From a checkpoint of a small mixture-of-experts model trained on Wikipedia.
Experts: 192 squared ReLU neurons an expert, 2 picks a token, a softmax router, a shared expert of 384 neurons.
Below are experts of layer 2 (counted from 0) of a mixture-of-experts language model. Rows are named router (the router's row for the expert), up (a neuron's input weights, with its number), down (a neuron's output weights, with its number) and show model dimensions 0-255. Each number is 500 + 40 x the weight over its row's rms, rounded and kept within 0 to 999. Numbers have three digits each.
After each expert's rows: "comes before" lists some tokens at least twice as common just after its tokens as in all text; "comes after" lists some tokens at least twice as common just before its tokens as in all text. This comes from a sample of Wikipedia text that the model never trained on. Tokens count by the router's weight.

# expert 16
router:553500448477524463451459486442493452416459536547480542465494526526470453455494455474534530543572486449552452523452531565462443445485477544453490458520460523557464465466429443548571498511546534544477479456469437446438502493451425468485449549479526527453547553468482530528547485458539440471534547547559468469543536489548451537478514469518535553511530556472482466456469493465512477494470546539529466555437465516499526488457445452531529594433462472522534515561440551514550447546526484511547470546529562466484464494561471531477526509550575558540558453470539483520445450535537470449503523485467511463480460556505547530458521518450552452455495437542462463507434538457534460456542502469455517520499502523488554553486505520548556483434547473561466443480564485474549526563488557
up0:496502493496477554482494403543501530509584572452512508504489479421547549496506535462524431482446505544454502518492508451458514468548546450417501428437554474492473544501483514540489471533503480457509518412544497492504463539485514465561571485524541465505579501495596526462502436461418512494546486499509556512502439471515502561495560558472437480526553534547485523514504422553401511545453489457487471507494487531428431511517536517424487423452520474463525454535555464543442519530563493533445556506487432527516557478474523454580531484517461450489518489491442520524559478489503537508504484429467448548487507478470439521461498471560562562465472540504467571550483559474410584542511509510457509460499495514552449496489497514545511500569502531510526563458483529487473442448564472
down0:529495572513458506536525511534549504560541608477543529512513560481415431498559464465488601505470449524476493484537530523573445483547450511480502490568512530549493579562487473516514462451514571566516448574460435518462426543492470407511519470508471528469482472497507519507470542502465496479480541504497470542513509496522523594614524461482546517466425494508478541531496446475453450521514543498504491507510441493504496441514467516503596547494430529500583535518423452576506512467458448504527469507593541486500460491502517473464565508478535511498393478520473499513428567536481490486456480493471411477441536466504533483512477455499461429451518543484532558559492474514478479530528489488488513523480509504515465440563571512520547472510467545472441573552559462479528483548541526
up1:522521481489470524481509475527483615534520437490472482473540546523561498537496549533415471553507479513532512431528423486570545523490544470476526521537504488548486466449540520577530525489524452501511545544478569535491450515555476515473557538413531476499520403455505517548509524491536534493503474543461567569447488512428577440469483487474538573510437439526475499566475508538524519461477521463476601507522498538540490523542591500499511574501489488561496565502579482414550578499440487460470506471531555543506526504471542490481513521494574505538540470480487536493556443504468496548485439565555565473538552546489490493504476498557545492492454532524466522488496485411458553510546509577482462445539497453544477406467526437547515486538492533445462574509520434549516514496475472
down1:494504466505483451483517437473518493489566547507465496401512500562474543504460490519460523404550559564497498473527528429507523567507540535501521484540538552499465511507517488522472491560502513436531450560501441427551429494473442440530518455562496501468521539475504527535452481493467522495576506497485542493486534534470469477608441442522524455467559536476525503473473483495543517445470471519486399427540504478496551479433450482513492531409519518476528531478462473462505490485581526503570462540483515455458531603482466444495519565497509457499506503548479483547485426456501491491499464517492518562476529574489489502513524506450510546529526460491484483464508473389432446441462514542555504470500478416501521451475532539484496627468527523449549464569500540465533492377506555
up2:413470493546511545462549525527519590543561536431495500535467473480537518453475485470431436487514483533498523487548483476486494475516601459472573487515502464509568521433561457482537549490504524547460510489510501506538537512574455455480558456529491523586473504515628507531498488455516512464432470544522437485477488490433568454475488526461545494528574482567477417481501504499503484468472444484455578503508566446503477455444567556490480460529496516512534572446554448540426510471518501496423501495451497514423507529471542468505533534509453519466503465512410554601438497486521522542560461525520562479551449556476505498551515554497576593528511534514422509457523453521498442533545501506457506509484475461504500520485473537525525516492515540475472505446501520388503510503554494
down2:490465486533543508490577472515468530490448494493459556536474528481460474484530505441474495512496544579511434502450464501466502415461451466536456500481531511422507590472466421535492444542508442494473473454435531460440418451491470568553520528462457483536529463502490487508540478499470519396502507492469514447461448551528503539430470454511523543474443495533468479523462459471488574528586527485512446504467485454449477472455548442510530492530467534517519515536560473519542462458520570448464443511567528607539529462517533519500519462399433405522505526514502494524536453464485454468484485457479484473471495461457636447506518498531429482510493491479476535527484500447586573526536492520490444453457508436535544490470559499486544499545529455490452536431488498549436469508484452
comes before: "\n", "-", " The", "==", " In", "The"
comes after: "\n", ".", ")", "ward", "%", "\""

# expert 6
router:518579518482522509451457491478503441503489502541513447480592480491460450441464502432522470495478534475567455437509534555457469517451531497430517469492503496484560603449534452525512488490526580520511497527484455452450424435452506508529425501444511592520489508506551497485559512554503478477504465543494441428522491543527491528515519518507550548507502518487492506437516511448463484476515432528516470610523445555469485491493455477512434487555507526522535427551413478455534490529517482563620511537548492459556497526501476497469476493536508527547517506475520510531517527504565489465500481439442515501513513565524508489446467518594454458474456471538494458567448517570485512523419481436520503547501471450516560584526506449543581518497473526528511455474486542604599549471508499
up0:500561559470462464536495509504444597525414513474520496435549459455494509432492484462446555515454464466465485550435446441515495497503446505520575494499549479530491440524457555517487511505475475529479452510457490526535402476514400489455521455526470503522529516475514512544520495545434530493483480547519473465411519517523482581487522524441558508454550513493505550493399447510513472503440489521501553530504506556458538499523566473511481470483478409503480502487477516475533490470551509529417456472499463513464541449510488496580477511487489450544455473462548498504569522478498463538489420503461473560464449412573476414451538461525505491552437453557475564514463447543487428527510492469613512509439447506592441477526508509486519458471516461450527554477501458416477502518500456
down0:492527518490490437535592544525537492474634471486452541529520477559449479454516474466503499519562504488578549472511568495488520544501516456487521439542514503442506480486431457503511462491487566522435479520503494546445526419556430494546443490437522553532459504457528480513423505451523522508547489489505488466529567492497502455536503501478510454594573493448509384488561514488436516506543454541472449542546473528451461431518534495524550523521585515543488517546513474501456531572489490413497437505461488534521579456555529494463454572483506530544509432522581536462444522462527484528507490534519583458478507511406491465417460486451531459519483483488444452545460514509491492523463438540489531443489468472511508511551513490550465511521554499539494491485513488580517545479598494
up1:438515498492551502571512493552458481568507534502461431480521550573469532490398515472576522454464463482580512505436549546486521498473415566566468529488509535498502482519517508454451548463473445549515539497493469510545497522501493505495577555516456506533538543493495530524577377485474545427563517490449524477511482503494472524514498437569515523452502558500467486559504487471506486494522531495544445401450472504512434523486537482526493588452507528460450448430489455505500469492457526449446446561513552413502565500478508492437452466495491531469521471471538476528516550570535464567524528543490490481538431511531542476427500472483500551507556551495433454548433518491473556484509518426496489450548494511607517523461505525441451546424490537533475523468558501565488481464462504
down1:532534463511530484528580535445457403562495448494498481504471532464515506465560534461515435496457519445514488512485578536499494473493449465541546491414457473509478493502526516471504448517471502449501514539495407527410486560469554507560492581463519528489500525472498452478454554556498478559480506509476498444513497542489492514517529496477543483553512565506602482483420513463408472436488468480480525483497523464496471528483507464449497427500593503466492540451495495535515493471406511494492531515531444489539525441478536516456523481522532521500471519542551551429467483529499481428493527408492574523460536505487534484492481599528398450462513469530594501525554441583576509465509498546512492488516427502574440522544489504533540490514462473461521611495497385489514466535494514
up2:513482497516535466546575522461438510540454507540606486480363496505485477452463441490526550525533481483503532460478563566527533495442505500572479529492512529492514510514476507490525479576491522493529400476522504545501503439455459508467535476561460518513442473479518488464452502537509505495478506466504452419491540478529573492466458530511474524469564428519499422408529447564495484556497487546449555428470409515524552496447460498549540443477501410487512497490573555465496484514595544518502392463551532541522456505482500473491481439558476552478529499450504537514487522587554540515538597517560435491521515475533525502512534462532505516505488510471430528427507512592521448487479450546464519473438519458510543503464510470461511443508490463532491450477414529472463513497520533
down2:503503563435509547530543468582579498588544528533471525533518454384443586506491569513482413494567443480412533430498475482528494465515515528492511514480555439499497530511483468475476478433523479482497516531486551472458492481403524571471481426467527538515478463439508547519530475546414536509532526496496497558456543464523479512497486510501508474530544518445460536501475570469595533542436479461557492507475518515543433479497476581515448443471447524535499472501550509463543539520521494455522487519477491466462559510405539534550532527529460499497475503526487458517469549390531510486447537517466523479488481540511497548502471513427559468513484424477559535455491522421472500518476466519578467476466484521495557521495422507467516559494512496468404492471580470545514559534545454
comes before: " the", " ", " and", " he", " a", " which"
comes after: ",", "s", "\"", "es", " such", "ia"

# expert 23
router:593521485477546497518470547485537488477470540465558485498485535440421478470523443450566449499574456445563497540513530575427497477506457482481518523491497568553445435496451513553505514452505567602496447531432506473462494431455468480511460517573569486443488530532518522466489485510470580502544599535481449469509511525486519483509513421543495547552498471518495507448505469436524471455529567512481478535441427573450534467491497448479543496462518473504460485560548522461546442487440470464495468461449532507461440539508509586504518510515530525525467488506534484481475460496463470440505544497458512526451468521475507549457442539451436468497538475498539511466438465450409468538555477486511484536527476448454508485405439507522466527468463437438489430497511534480471598519450551
up0:541528446508511509442463522495424500516514519472476515501550521473511557490519471475456490515493496563439482546542451563484491508439452533468531487549481455512506540469507557393453560374412489464509470532468471600482449537503523443476485512521485573520484516558554564467529456463541484472496506431409434462466475545540425444548555478412560474540560512473442509481528513509487492529517555475525464481507554516536571499528484456400577527557424494513521522511436493483533490497593555561463493472504474448557520545440458514502482450498440528468504526554459438539586466507523498496495500512479503479455520497481511549529537455563512480530460557489541477528521514491505451482486505462506491497452538490553541454518518487479480493609498444452487545509539509532437478571553501
down0:469546519493408524464517558496479527431481508570521544557483517430423440435423463552529519498459500487460502476507504506500506485504535554567497492506398530475527496569413505567533491559575444518486480514502549510571561529455564421487447537519526470460537487550482513494501455521460525570511505503439511495535422463491494584491470449505514503529458460551496429451508549516495478470511541476516520562531478435524549538488460511498484517421513468425483517499548430500528547445523521508484518467525470511473503515498533419523503525496503560500587505533567553529468481430481490490527482515434521442501463585501552519510447507469510524498534603513563546532525420586537565575574514580493521501522464547565464494498480541529525424507529509523519521511501557448501518482494499
up1:503511449561549529607457561471479501459491492416478480528563455530497488507528478500507505543507425449543454498501492500527503432504481498540484515512506500552526502521570516441494486466469523491489523574466609536489529506461488555523478540505512478400516478578482567480481500522470534530482484527420536513435526499496579515553528582432541512491495511523481480583559450501486480481535516438511592486460523531501442442480490481564490459500546505501483491511478532452436509543501502518491552581466586495484458521474451496498518474473469524428502514472537552422491561431488476506487580508493541491541529465485495462518467456404504509515437539513558522497539404522478480487455527530563498449468494482420492529583521526446551562552511500596587570558480544508487496478481573
down1:499523396556488518426516412474514460437437516573536559497501566520494459459507470556576579521574560503503479484490546505457449496500545510493498493449482559413532471525481603513529518527475499517517494507504507456497506535577537476471411519501451458539528521545495407500523507503473547497524545560491425453509510496499489489427519452530508549565538463490476518426531541495481519541517539475497420452532475488499478493477530498506508424580546518506488540599557572462494462485499492571495474441466457465424478521488564546444518507474524570547504525452549480471437455516467549440477518499514449513453508560457525483454445516529471507440543395506550533473479414481491561476511497526555471469567498494520489539478472494500521549496441506436465453508480522447524520555472510
up2:534494538442459498498551496511511494538457606482540528501495479483538514444490453491442490483510529556500521530450502505512452499492528485512540506512464515499551483539592521504539511523525456628505604416470593502540518502454551509543524551561553435475486528493581458517560506462559435426502500557472601601542582535443498465529520408543475504514496509563465468446508540556493509492536524485508570534531452489505484517490507489485415452506445492492446427414503503519510539450430435530434587488537487546509506478496540488547504536578458483517514490529528484480490520524480452515510505474463476511503476474465484506423521443533466506567379560506521493535529517452532527492435490517510484526569517511517530523482494561500489448528505474428493504525439463511488525456452481
down2:524474543526553513545525496487536455509537461472494576539491541465546481566429518533506472495589437530405541501529467525526518533477440491510532515510442477447514464506564503543508440452514543443447491468498543450480580460558461534436472498478499399541477450510473411541478524484524509585450559521580501449509541492476514516547548537506504499549492533439502530499488435525494527479421558442467489472446513554503519491504534541442460448572567476533498522483474438482516494564507545502490488483530467412449514466523508494462479492471462458578538504472507486485511482469504535478535412610535494570532467478571500491491581506469523495480458513508506434441513578472569508503505605452480509468519497432446468492431489516534538511570506541471585556467506531519473522506503462
comes before: " the", " a", " ", " an", " be", " well"
comes after: "ed", " as", ",", " is", " was", " to"

# expert 28
router:546473531522462488541513517488453466439521550531535501517515470529474573503495526502529536432551514540452485550470495525506575442493527509466478525414562474490498583549486501433494553549379538496471511481498560537487476553589515495536499526516512411435474465521509485446531552444531465565530525464466482513476524572482511468431539466390557484477525477495478469442489463466546526542539520509524514475445526577538541532496486470500480563466526478437542543525492449556532521479576536455410499457553467468494510465482587536554454508449513492406525507480450425572555569516444544458451494504444584456516447444511533428472447505453493473496451491516497535464509468508513455465522514534483525495549443519491549472540469550542479532494470509507530526574482469487568488544492526
up3:512623477483530539537489462455520467495486382519506491483443552507503475540565521480556428523482460490465553437545554490483498531508484416567524576507456528459505534523486495553490534538527523492514461450457441489455426465493536516482542495566423485454507451481514514468477495465469441476502462484486473493522528491533510550572470587476531547516533527441486556494478492398474574480505518531488509571541510566515558513515498509504519406519480525458504499519566491469544448425582548524490537526511526479514523502504476523537527400461568535563529536473548537465507498567522471502506499461471532455489503532433451484559554515559507510522519494518441526551475529484496593517524545488499502504571485548395541493494394519477504468436407471481520545482516493522475501435440503
down3:514532499436494481516500523439441577531532489502442492501521518538527499542544491555472399509449484485475553528460538448497529585530470527517519478483498582509442503487480510505451502521504554435440443509515488509445388488487485488437485519507541543495508525560485487493432515461493523554524476542528449451572465457496508528525470492496492562492509494581525551479507465495505430445486552513514477505512474546468454408541539510480576525540526549484470475485579561487500513421447526534529553508584493462583491529563453479482426450528468600519467497525527551410529496528563540503531471515540585441506495427435455485506523504495508460482493553497451489500563534525439508460507482463458472453496495517456510564502533608511477513553439553498483580454557436475512447542527518
up4:507452469456454496522523501492536440514447545453529510498516486564532468481508506505569495462434516476506489575512414489529521380519490591469440486561518476441506527445545492504569468469441575522441454542587443535530575409409490536472566459491479475475491531499546510492479547490501485506545477477472485518552416493529517440495501457448529515456500450488448434523451493507470540544561506490529546482571529480479545528497567507458496501524411514449465522502496530500457476529532471437504504487485550451534470528491421390457527519529496520502472545475514512485503517497579442475493449497530542478574430560534528503501475545506472495414454500526497443488429516537431543529485443487543542537518475489493478492503469545493381477551452483484409522474547531500466543484488519
down4:527479477504494463503565500515533514472427529442469508546473481515519524556391493453567524517471483506435433571437523503459437509489537444499593461436474408457523457499502583449527477481479480455518563480489495472476495505539549541521578478550541531466475449442543558455424573452490447499471557492565536423484574529523453603468487492496530549526483495465499553488542502482439526465482498570442439559503479495540564524484477526455479524488567477526529497481563464489475482538543513462482450459527550418488533396516458483519579480443498576531506566510497461487500516482442513526493530548491485484497565442509553421530492482523479443498505493468448488504486545499555531501495427446542536500548535492504484510523528584478504513497503491440562504579536449527470509515507523
up5:472469517447461499522425459482492510495508474484493466482543515522475563556516536435554507504492536531518493517419558514592471550454493473547537448537507495514520446487496432537468414519454547502480504419544526515505574502492536471439506568560461520419496534442543426512543406505530563501476548433522495428519510517517482540376526457464546447529544489481543531541430518557494480411503475482530478423531524556450507526555487580502517471441529522516450505439529471516464508469504485495559533571485479473511502478584480514604580505499462491538473517521499506537546507522471527571564472529507464465484502421491528562476529499511502505501501509469538579489529487542498490536513475436531433415486581538524534492436467469500476431472511477498486488509438506461509464442550448
down5:516463494449456515499506528544502481488490521619550542499527523466577480468493554472494520480458510504453475472466466498490433499438559503457566540514483549544466494566561552406541463456473465487487466437497478476496461468489523558520494423523490521475505469459504509497551537576485424490514497478498472537520494510509481513452458455483538555566454507621543479487472521556469523520486416433435501424486497602530476493499502515527527471502585523518524456538529473506488422525463486492545443465509493525519518433524509437514430449519436560434626521552527448495451489506475494484550456528450515537569484555521477504460556480517434502481500498477468558471509506522556528518477463464500544538545468476528483424585405523402515534545496439519446512518494495474487454540479543
comes before: "\n", "-", "|", " The", "==", "The"
comes after: "\n", " |", ".", ")", "==", "==="

# expert 12
router:553452540443506465540535447522549541445487580508509540446485575583571513491454433478469518542531463462549466581429457553509457470475503533496438500500481513498538434437512450424523487469527445497470472460555455537592515496453505492488437464520576495417489519506523495523465445537522509477480490454483493460492486510544532484441521504463469479560506616545477447523481507507442503516475546538503476468555553478481438501462479477592464456457511518546439479464516522428508453456486432497638514506485497490438485563508513466458504468482513537523449444472553470535528437527537511530518520556479508446475515522488508470468549512497505484449566424527460510457484530463519466494536461508504501497478465460520524578470588528462540449469553442532472499551498452470568558540453547
up0:495540441481499439498436482485529494487474526514511527511505457475498391483506532515539484510538530487501499593609441559484417561508511547478505526505552480506466486523547419514578578540471474500484487434513503478532457491492480453528547473452526490458451506573455497491538605472428544498616458517515506542473504496469500512492508537506512502457480509500484550499480492477439500536507512469501525542434492533558478492542460532540480523437510517511556505518470443453468492470503475488543513581557460452549542475470443485481559532473565472528553482494440459471492439537535548458574445492485525510612557562524447448455514530520525576513463457551537570452454533558497555488497524564522458512531466505510544524492432543584465510453514508433550542435514521537484571419509504
down0:504469494430544496560559514537486592507540532497487517569490494542445574433553512508508464504515496521544517432470530473497495475474528476513479519401575571559487479522452506478442513511455470487505491582450429547446529541454547502490411471513545491490492490473469516499452511531618516512463558478476517458473557522481523458483498507515476566534506530460537488476487501515474517565517498539517498457519480507522534479416576452407485440463539460483502499547465504591480476515445481508461512466558493477425491533493547482492472435491503575514444484562508453476550491539542372556529532451442490527503465458526554482453438558526481488528521512502535415476494441453524525580473507436543489566459460447520526492467520498456523566597501449505492507511500414502467558525473506
up1:502484470536534556556500511526496480523488540502396507522533458473516436570510555471497534462508560489478505452484459489560534522497428474571507586509451484481496457508433503538519483459439522521496475501517479548532534478483572476471482509564455577514492447503513531483585545388457498438460528515436534453544437512449543492499525519491503565453512504503515468508576434456545441527521508511537551497461466564486438542485444439498538544541504511481529431471473575587482529509476519473486478484473495569550478492557467449506420515562459561537460466513509555528490445525527511597493475579515448510520483368502541507530490496562585476434490483471483527534506542483519525516540474450501486453500483538452434448528549533535489489525462513485474446518559522474493417580510497
down1:426555491440412492487557470497468491448502534445483531458447496470464519546495458479379508526498480522514509488536515556507538510558468519522511503589430526474566552479511479524481511463508482447504516480500491529467509414485474495419461501488498583472495525470488404470474486488483470530469557517516505482493488537465542507518491561528468422455453437492561524528479520554442450594539535430514474555445551544509495511525541432541412519558438493516583486550500546441510497540455525518509541522429484534462542535525489593516491550504475565513455483524514552506489493470562514485533514440571550459480456473501508447431532462554551395560493471520461477524499512426553505487537507531421525468484503552501478474500484465454512455432487512557495571531519568556453484464485538
up2:489483449541495543535443562484429504532522440483545480463508497488440454539583473479543508468531542551505452492532522555479460512495500529544521526456528443463524481494514500486546400485517507516522523492532538503534524522494534486552464553484525494429542560570496525536450532535467452472550463469536557458527499522512428486551515507506552579527493475470499532534414570560530492502470450492459553494505546547442462498530526533480454532447495557435519472499538537530430450445549515442468500519459488445507494525614523478602573462533547589437515464499552472483487506468496491561515532440475511525503495498522535438496455462515407524543561486450556468437476495543514491506518479508497448565474563605496474583450557488473448509476481505485480482528559468545528532397465432
down2:564451516453506439465486520500443553539524531495479497563439509499460512453538502446495473429498551476518473470513488477502402474499524495507537440487416512510478522486544553535463620527454492454527513535561460454521485477443507526410540513516429465491477484529506469500492486534501472468512522503525449497536494455471494531500539499501463475486476511564518425487562420544494436435492549494557484506459516530449524478457471435426560511438529492499434522353545537580549458479496471526502475520533514522494446569532487465515381466483532519506494561502442494508428443464511538555540435476520519402491472518481492548526529493424471480468505458580512501505489437516438408457534555525468552546464523532517452502518512509522540513527434460476473493434504491564454499485455530
comes before: " |", ".", ")", ",", "–", ";"
comes after: " |", " 19", ".", ",", "|", "–"

# expert 8
router:535534439511478473444513478446462469450432462515481538459503504545500444457458454535586553540551460501527449487471517505457493445422481484512471523482471535472430488514547478556564487444555495494473477471468465497523547493504532510467476482541455527461526534449449462581514478457513486416534529569481470482499545529514410576492480487461515525467557521547544524472433518453515448519510439502495503469441462515516494524451505484460489574408468441463545516503461553477514434475525529501479466509459578432562415474506519514520537517505553514570569520448457487458452524510523522530473517479546458435488516512516514507456458546530554515442555478513464542477502523481556462562555466549480518552415442460432483517476495567572549454480514448575449474408545522534514444562478437
up0:510507464519441475518515547538495456474497572454458474495464524535482541483424511462462577433500437535436471432502517472489506541443499469592467537521544547503588502521598461479507475515518492538486457495414550505527522568461539527408501491470493430536457483480519519409451511524507460457463437499555500476465547548488479469557488543480481452528515428471485536411517559437444531498488472437434530556540551494555455491415532480435512491464411508539496582477495471522454398472533482462525550494455527493478541506505527436524503510444454485544475480508525487491512439571465492500535496472514448431537485512489500475506441481550540482490544508499436518497513572561549538538477503479479453482563443423497542484474496516506468480530384525523478500542474497563459517509527531
down0:510544481535479517543576552604487499535508527566544545517563459478503511506598459476570509546468561466519531539482491403542475476531572487502529514563501569524427464480514540439528541501520516520468505513568479516517414525515441497441496474472532483483584488517533548476509515543556450519529488450528482523565440467518546557540472548426535481532491487478517487498486462566491520441509464447497445491478525547476457449485540493508505411489521447456509526551497485466526523476412507471493487520489480463462526500472476480578550504559475528398539499556474508466475568501498429460465490483494442465455506523459492535468510565528519502448492538529518458383514487548489392550469499498521541540461409505474560549549480497505526482493432469515430548521532605543482490471529500
up1:456493503555486528480483461472451439517502540535522467453479550463535480490450506573512507524527478432435447425520441504468522614507489526462476495542471521518517521521535433462524536489498479453468463459544427519603473527528522539518531533440537489410456519560512481525419436468487524509447430516567491553534456504517547453539561535500518506543502481555500542513473569541540487501525509482490499491464533509497490477562544501419490592532560421534429474576553472506517492522498473460582495484485522580505493470418479468490506479490477499478487509429481605518479490480458463511447419603528524497538495519477493493522522558516441503402501485535453557535459498471507472531503469501543415510528481501482444470532463436527508527446555610522457509439518505547486509496553496
down1:572518553518500479466442529538510488499495484467482514501553416582528490508496477511537506508479594441449546568489533524521514496490541457457504507491487442437466557486427537496520512514503533506550529507431542498470472598445424528506495536438497459593543552478485532492492506481429446455521536501488582519480507493463525507480504527567536478571516491544498476520497501402532512549495532551517530435496496505449483510535498526515393420517545530530530520499485446544500467423472470505508502517498531533466500544585566543474515420489489528559538486487477502533532524493472458471514488439481495485457554551564522490508477443497476512490439562463530470522512473553462479427479457428397566514586521508536523549463580520539527568499447468530570491587464520504469588425516491
up2:486491549595510444590469519568537509536493485523568547477479524490542525467531487477505483439368487518472472464455468497528536593443463520503520558485506568491576460460491546529471499467467379493491475505535418481503481541495585526508504525521498478514515576524520491480483550573500500493467484454574521490514527475496466463501489536441437521487593494521484592544475526578506491448453447441500530562529519508478500481474518532438447501506481570495603516483513487530496441548577490430466500528524538434521560439576528490496424569508478526492574487547525463514545460525539520519516538489493492464463498457485464492533450498497437526580522504500482542463477490499498439485545512598518411556510445540483479407541517514505507538519545451505528528522536478512503471480498517
down2:465388505565494529501487456500543459572520531462543628526534508532462493492512450504513492471475475510487469515452475423491447560559512499460501528440544566552479571504481532506580566460509516558518515468504527512448494454536530537480495553516507481542535499487517442449543494443521469538518495536443459517562364453467464478489444466415519536556513479499426553497510549462417458568460578599508474495479500495437443476542528566520465526456455515469506541550467510464498599517547534533492516559515484469538555472541501547418462447534460533465500548491533471530450496464474497564535562475530456399520549516480481445523520481478531479525496482477487494488448450574560496532514518468512522431491545451496503515471513501453507455512503546485474556526461472472516509476513528
comes before: "\n", " ", " 0", " 1", " 2", " 3"
comes after: " 0", ")", " ", " 1", " —", " 2"

# expert 1
router:557493453472536483461461465478483449402487532555499547432463531555467466434453430506522552549549476475553451533454511577442453448474486545454504451520481518544458485489434461523561487450532493552474460458474454459440510457461440461507451545486519525489518548471481549525544483511527412506532534562550467442566521495549447561451505461550530555487544537502489439442468515469493482524492529541511468536444441557517528491435483448517534539452488530484497491560452558498543445530481464481556462538536585480486474449561480547474517502546554556510506498442531471525444441547536477447523530487456494455431463550505522536480532534478532466462496449523467464486446552450492432468548476464458526542525511529481561584486537522562551460456529451548485439463557509498555539520470549
up0:512477545522510546543500531556432495522585511465519500557516418427601508527531493511482544461557568580448440488507529485463583513581448523511497536532533566544540461479472464520490491589458477471500462551539495529563557511563477503459511494546571522512436471575513514519446468528458502442415526447556526518433467513490542473499492531506538492497515431495429472521561458493489550558536493483497506472569573430469506457531525497409487514503528465581525549512485503501453458471498480501567592581511479469463472525446492548519462499513495475500439568476473517505488515542477488504458501487482500489578532479492438508466474471474486489511524511449495547366489469545539555540499471468527489540420444508585525500492498485467533524487507575489445565480513520537522501499551457
down0:526377465490551499451517571520461494541491481474507499524478518496524459485481515507475519509532465508540454487475536494501465473512525480538516476405435495421600464434490451539468465504474482494416528501503536509536542501572589446497522483520500569522492559408528544530484520494478504461499560538496452461506521488438492516453516546506499524546485443542508535490499506458592522498482477519565495514545500499522512515491467548510444440415508486522553523484462572560507549501480537470482480478518492480437469523499442489475533464492508503467454482452356535548482529474509501500447461471565544482587485520519502425470502499398472445487471524474512511530562478534505427544483459442548522541542499520426500474494443523478550469495466489624475472566411495417578540523471551
up1:472564504538460508496510528564520517529530458489557529556461527496551543517473485513457459460488524529476501496527488498430502468451556517504460478538526486432487450478497463552516489474513502480526543535594445475537480484493529564525585568556517502499448537497576501488498524516471470516480504475591522518500447510458606535514496510465467490469468467425498586548400517543503526496459497421479589444449544519535395513534530498480450371434477562527483578477494547513427510475535469516414550494467564489525450503484557451527442451557516481456492490490503439462452495484466548498503494520536560455545520507485484588551547429526478558509443491512507454487527526522547532511491465447564532486465435500531502513440482463475480432541509516437535546512517516549462561543484452
down1:562547505576472476542518486455469409448472461492531525468543529526508553528366467554470531446536494431515515453523493463567540543444514548492466518479540525532470494567496442456456508476468586534477452433448465485478583505483498555478480507480501513477459512542522514463527498442495501510518492542527532486467415566500560518457465487474515508486502531475541460507487480461562510483538461559461524545429448518456441466592524501526512489488507473443522490515502408478548455500487570526501466503474569538427548493556523535475431442499560534480457492461533508478462518524581542500524443563482545500420492504471505525491467471553530568552421493509528516445519502540540436465490511475563613515515510520555450564521547586548519469491500558494433539481456467493561495516512504
up2:549537522502475572579564549436479515586501520469484496517546516484574480468463549504557545477594446487497439501501502395502518522497533509493504461411539553498502529485472487552537502443487489467545431542584485534516466537556437483517438490479556456567480504466486537460440503415478472516454548549552502508534457515470552433521483523433452493533459490526490461582475507501471496516450471405483475468540529499483469497462538593577507531517485547488523457484501467503425500435491569530427550476488494528520558531507496456458406505526493477476512570555515588505569518467521511537498436483557488526498486489528470499454441487499471547547491510465484496471542493496497429504464431488509455471531486455488522519495530560479474455535408514469523439536554537557429454517516432
down2:537466515491493522459477501480484541500504450465492453523479392427500428552527570562561523496532469546517511535495564504463480512493537521488521598496503447426496503486481445499474467560516531465500476463502518496559551595477527485512486529489394417538494521465524446584511482461450518494484437506439506509477467525448549466510435542475489490518436518470464439490491481533474460481514530503507521556413498424491526454543469581493539528499574454474515515546517500457563502451498472469469446493392470524443463539490507459459448467505497477519434450503465471497510469538486459502491590484511500598485559483530485461539576438585532501467555537515449523506462607553557535495485503453496521549446531483496487447526489484509557537560434519509457388512533506522486463506495458
comes before: "-", "|", ":", " 19", "S", "---|---|---|---|"
comes after: " |", "\n", ")", ";", " 0", " ("